Experts of a small language model.
Training: a variant of Muon for the experts, 485M tokens, 3989 steps.
Below are experts of layer 8 (counted from 0) of a mixture-of-experts language model. Rows are named router (the router's row for the expert), up (a neuron's input weights, with its number) and show model dimensions 0-191. Each number is 128 + 32 x the weight over its row's rms, rounded and kept within 0 to 255. Numbers have three digits each.
After each expert's rows: a language model's description of what the expert responds to. This comes from a sample of Wikipedia text that the model never trained on.

# expert 60
router:107150101113132110102089130133075137141104138104088135109138071142167113118123085135091085101124161119113139106127123144106138142100150127177162064115113154051043092073093135091106078099094116101126096132125165078164115087098156127112085209150108120142137079085133148103127103153093092131175073088167178105136116068161137076105136158075097096139162101092134207113088160147037107162152091106081168147174158110153084116101161089161160169124052115084159118114101138107120123089098162110146092129142145108155136125195103115116107134074146133117092164091132147147153062127134169107
up0:163099114097126115196127133149126095200108113122138149108216126099131125058202116179139126149157118141104158090165148095131129097164088095116093128103106178127138105134156099114156167153146113162111103105138178115109158129117139118072129134126138071125137148090144131164076172119113130066136158192096119097117100097128067126194150195130127200143109170143145173109135151133088141169101083100173156102121149063163073141168099152125052089115132150113143170050090162141097142103087143093159086208133114127153098137171151099121088115118123132099147149087177134131090164081171133098
It responds to: Common adjectives such as legal, personal, digital, private, and adjective-forming pieces like -ic, -ial, -ual, as in Ly-ric-ist, Aer-ial.

# expert 27
router:109116077146128113084115124132121188091102148160107183102139100176136143073132050188075158082137125112130136160103123134141120082089156156144147136075152148083099165109181083113133098154096137132088176101117163164123094094100126144192129175154180128131111156080093117100112150174110103174092140097142123134129108108171132154085146112108078193107171080095105166141096127164102138184165124134073184141106095101112120176103190073136144103105130186087179063070099121181121133195164147079098159091140118108124113134170112124130129078116164123153078147101119167143141080176116159141
up2:110136169130129111063036109126094175158162113123152145164135156099073081068138132130124098173102139128192118162202137097190112131107081103141131129158072124164119066136128173169103107130123155170160144144134114112147153107191154152130125091179126190168142123125185078178147139119066135129148168164132127155152143114105165118130100054131101104142148131131161081096143104113112117117086139141151120111150109087132140111145151114107162126099141137135064140108181122182138160151127151157120097100204127050199147084116135098061127100108107139103121166080128095181209113066116114143
It responds to: Pipes, semicolons, decimal points and minutes in charts and results tables, plus he, she and was opening clauses, such as 45.76%, Borja 89'.

# expert 47
router:139088110126116111094171122151149147075112111134152113083092146145088067081159130127062143150082160162166153135142189099141124117097102118124134117123179165103100153120139084079090078084169174089141167150088133140115129101123138092171084085130146159125097123078133104106118089114192062123111148086188114116107120113123103128083160086121116176081133111110116143132161122138095085095113171149121158195067147121114114153174094113108130092086061141135105112102119154107107169091041157090070167112103050155127163089089059132123100178069102106138133106084145183133145106111174122085
up2:115138066165096153128126123090126187110115067084076173074148121157110095143132183115112153074145138104146092095133142162077074108135112094092131146132167156092089190142149166069099153080146142113119134127127107176154156125113074151163112133122151153125137135084160149080163108177150156148174166131107148049159137165147164105121071140201087127128096113126095175117184061107166122087163156149141153097124115149188132127092104127107123050105120120146134134160142153172131084119117132120111146144154095125135169117123132100112101135181123211128120255107117140134114136074151122147
It responds to: Pipe separators between cells in tables of sports results, tournaments, elections and calendars, plus semicolons and some table words such as Futures.

# expert 30
router:086123089168128109091161111140136151107097140163119163111146073120131110091140057180068145090144124065064145157113103154145099101064131147184121112095159141105120170096102049107121093151089137115071161129109164130097112087121142127184127183132160122132115119087101126071107139133143129169111115108163126113159109097133118166074153103125142186142125085063106172105134140137129149149170077086072143073089129103080080167067154063157153149141151159158146094115099151165118148143127141078086143066139156140117159172163107113098165067104143065183080130103136173112139124175095170158
up1:126129131101072120128096104158124180169152130116089143117129129127157109141062117037104113120126079097133127096153138174122113076178124102132137091131151102139120107121091131114144120184165170139145090155139161098176116108122092177137109073145127169113162119082139147110134135145148153115156171151085134186125188147122108113096096059169178158190125152168148182142061093169128150158180086149158176111153126076152094129149114123114091124087178108146144111134183140144135171181099116185187148106090058111093114176088129096207197171118075123157103092094153134164155098120092100110
It responds to: Blank or leading tokens starting lines in match reports and lists, dashes, semicolons between cast names, and nationality adjectives like English, Welsh.

# expert 58
router:138076077144128112223080122124078118153106105161145084169125113123111170115169254154082138118118141075109145142138154102157148190173175158140124118145176091137107116154132114069105174078122166149117129089152136104112114180123135098111116133103173172069161110078104157167106120140109106142094083128078107132097117164136104131158113126072116105140105181174168157145130160125074096104070097170120177161158117105157167114093113128148137157143150143185104128116077074113127188122160092094164134141139195127114142162103133116123084117049082128194108115112110071138110105135123129131
up0:187161119173241152177098169090112159142105136116151069218154097122166125097144119171125149114140105144106108167209153090105092152123129121150143170118115142152122110126125105109126093160153128148128117115089086156158141123146111137096189078152182149157132119145143140126141117115166173113149136176134132135146161124143147134149084074190151147079132108109162179156158125136158093136083147057126145149108137194110106125138148107151128162086144084050158124183144149126105113117116117164167095171054125186076118083177147126142163113100099139189159204148140061144120136097181125112
It responds to: Short consonant-led word pieces, especially b, ab, p, in the middle of names and words, such as Sab-b-ath, Fris-b-ee, Lab-yr-inth.

# expert 7
router:095166207137116152181108107109134123153066172124105097108140126142114113151169174180153158128151146134100151182161112162108140111152086117139101158108127143155053117127158165092072140098133050137146088188081098108115121092173096152145116157127101140180070101121112116117164097149107086120089080119080142072142107131112052147099106117140150018124164169070094124162148160104114136115133091132154043096165142137101100165118133180067163168140121156118113093084104142178158138142146073133137126166117048120177136149137140105141152098171146135091121153106146157164076109139152128135
up1:139144159199109161092186129096119172161134108172143125191145156114208115090107126078191122148135140146122102106141119125116148197114103144149164065113179148127127183153123104179084142126105160131147147131148097116152168148120110164144115159153133091091073142079109170143122153105159065141195109117119151112112131095107102153204144137141141130098087122194120098146155115197115200147158107170134113079147107103177074091108156152132175170138161124075162106065113068133116090127114210079179153114162165175173104103160134129162112171087124122144147157125136119094179117146112135151
It responds to: Nouns and words of quantity or part after a/an/one, such as one, each, half, amount, majority, rest, bit, often before of.

# expert 5
router:114159178119118152146122107106144042159142139089117049140122124090111161163130080150132128132155100170104112144108115141126143112184130124171118144137066155078085111107147154123151123094130076125155098159152134134118138112150134138141095182131090094140082069111115129148165112129132114125145090124144152116196141134100085117110129106140117000105134138071114138172108136178080120149141113116157095061165115122136050154058079171142154169148154142088146103132162063185108151146107166129167148165082095121179137149126116124174122103101154177042154134113138135148075123134148111124
up5:088139110153158163146121134089153135128126132160096074144144172153166090142101070129138149055096127122135097117166147147136155105101166109077126095127184108087159167120174137097143117141140068161096085087106127112104106093113103132085086060174083095197067090098107143144115132167119141107135146123093093065102120213175069112141143141128174077116121114133157091162142172081127101087119080154079118179160194118078128136122142167102125137172162087093121065035138083158111071093111155118143139123168117089107096160132094155076133114096090092112128154111100087110150121129103153111
It responds to: Abstract or general nouns and noun-ending pieces after the, a or possessives, often before of, such as ability, willingness, treatment, evidence.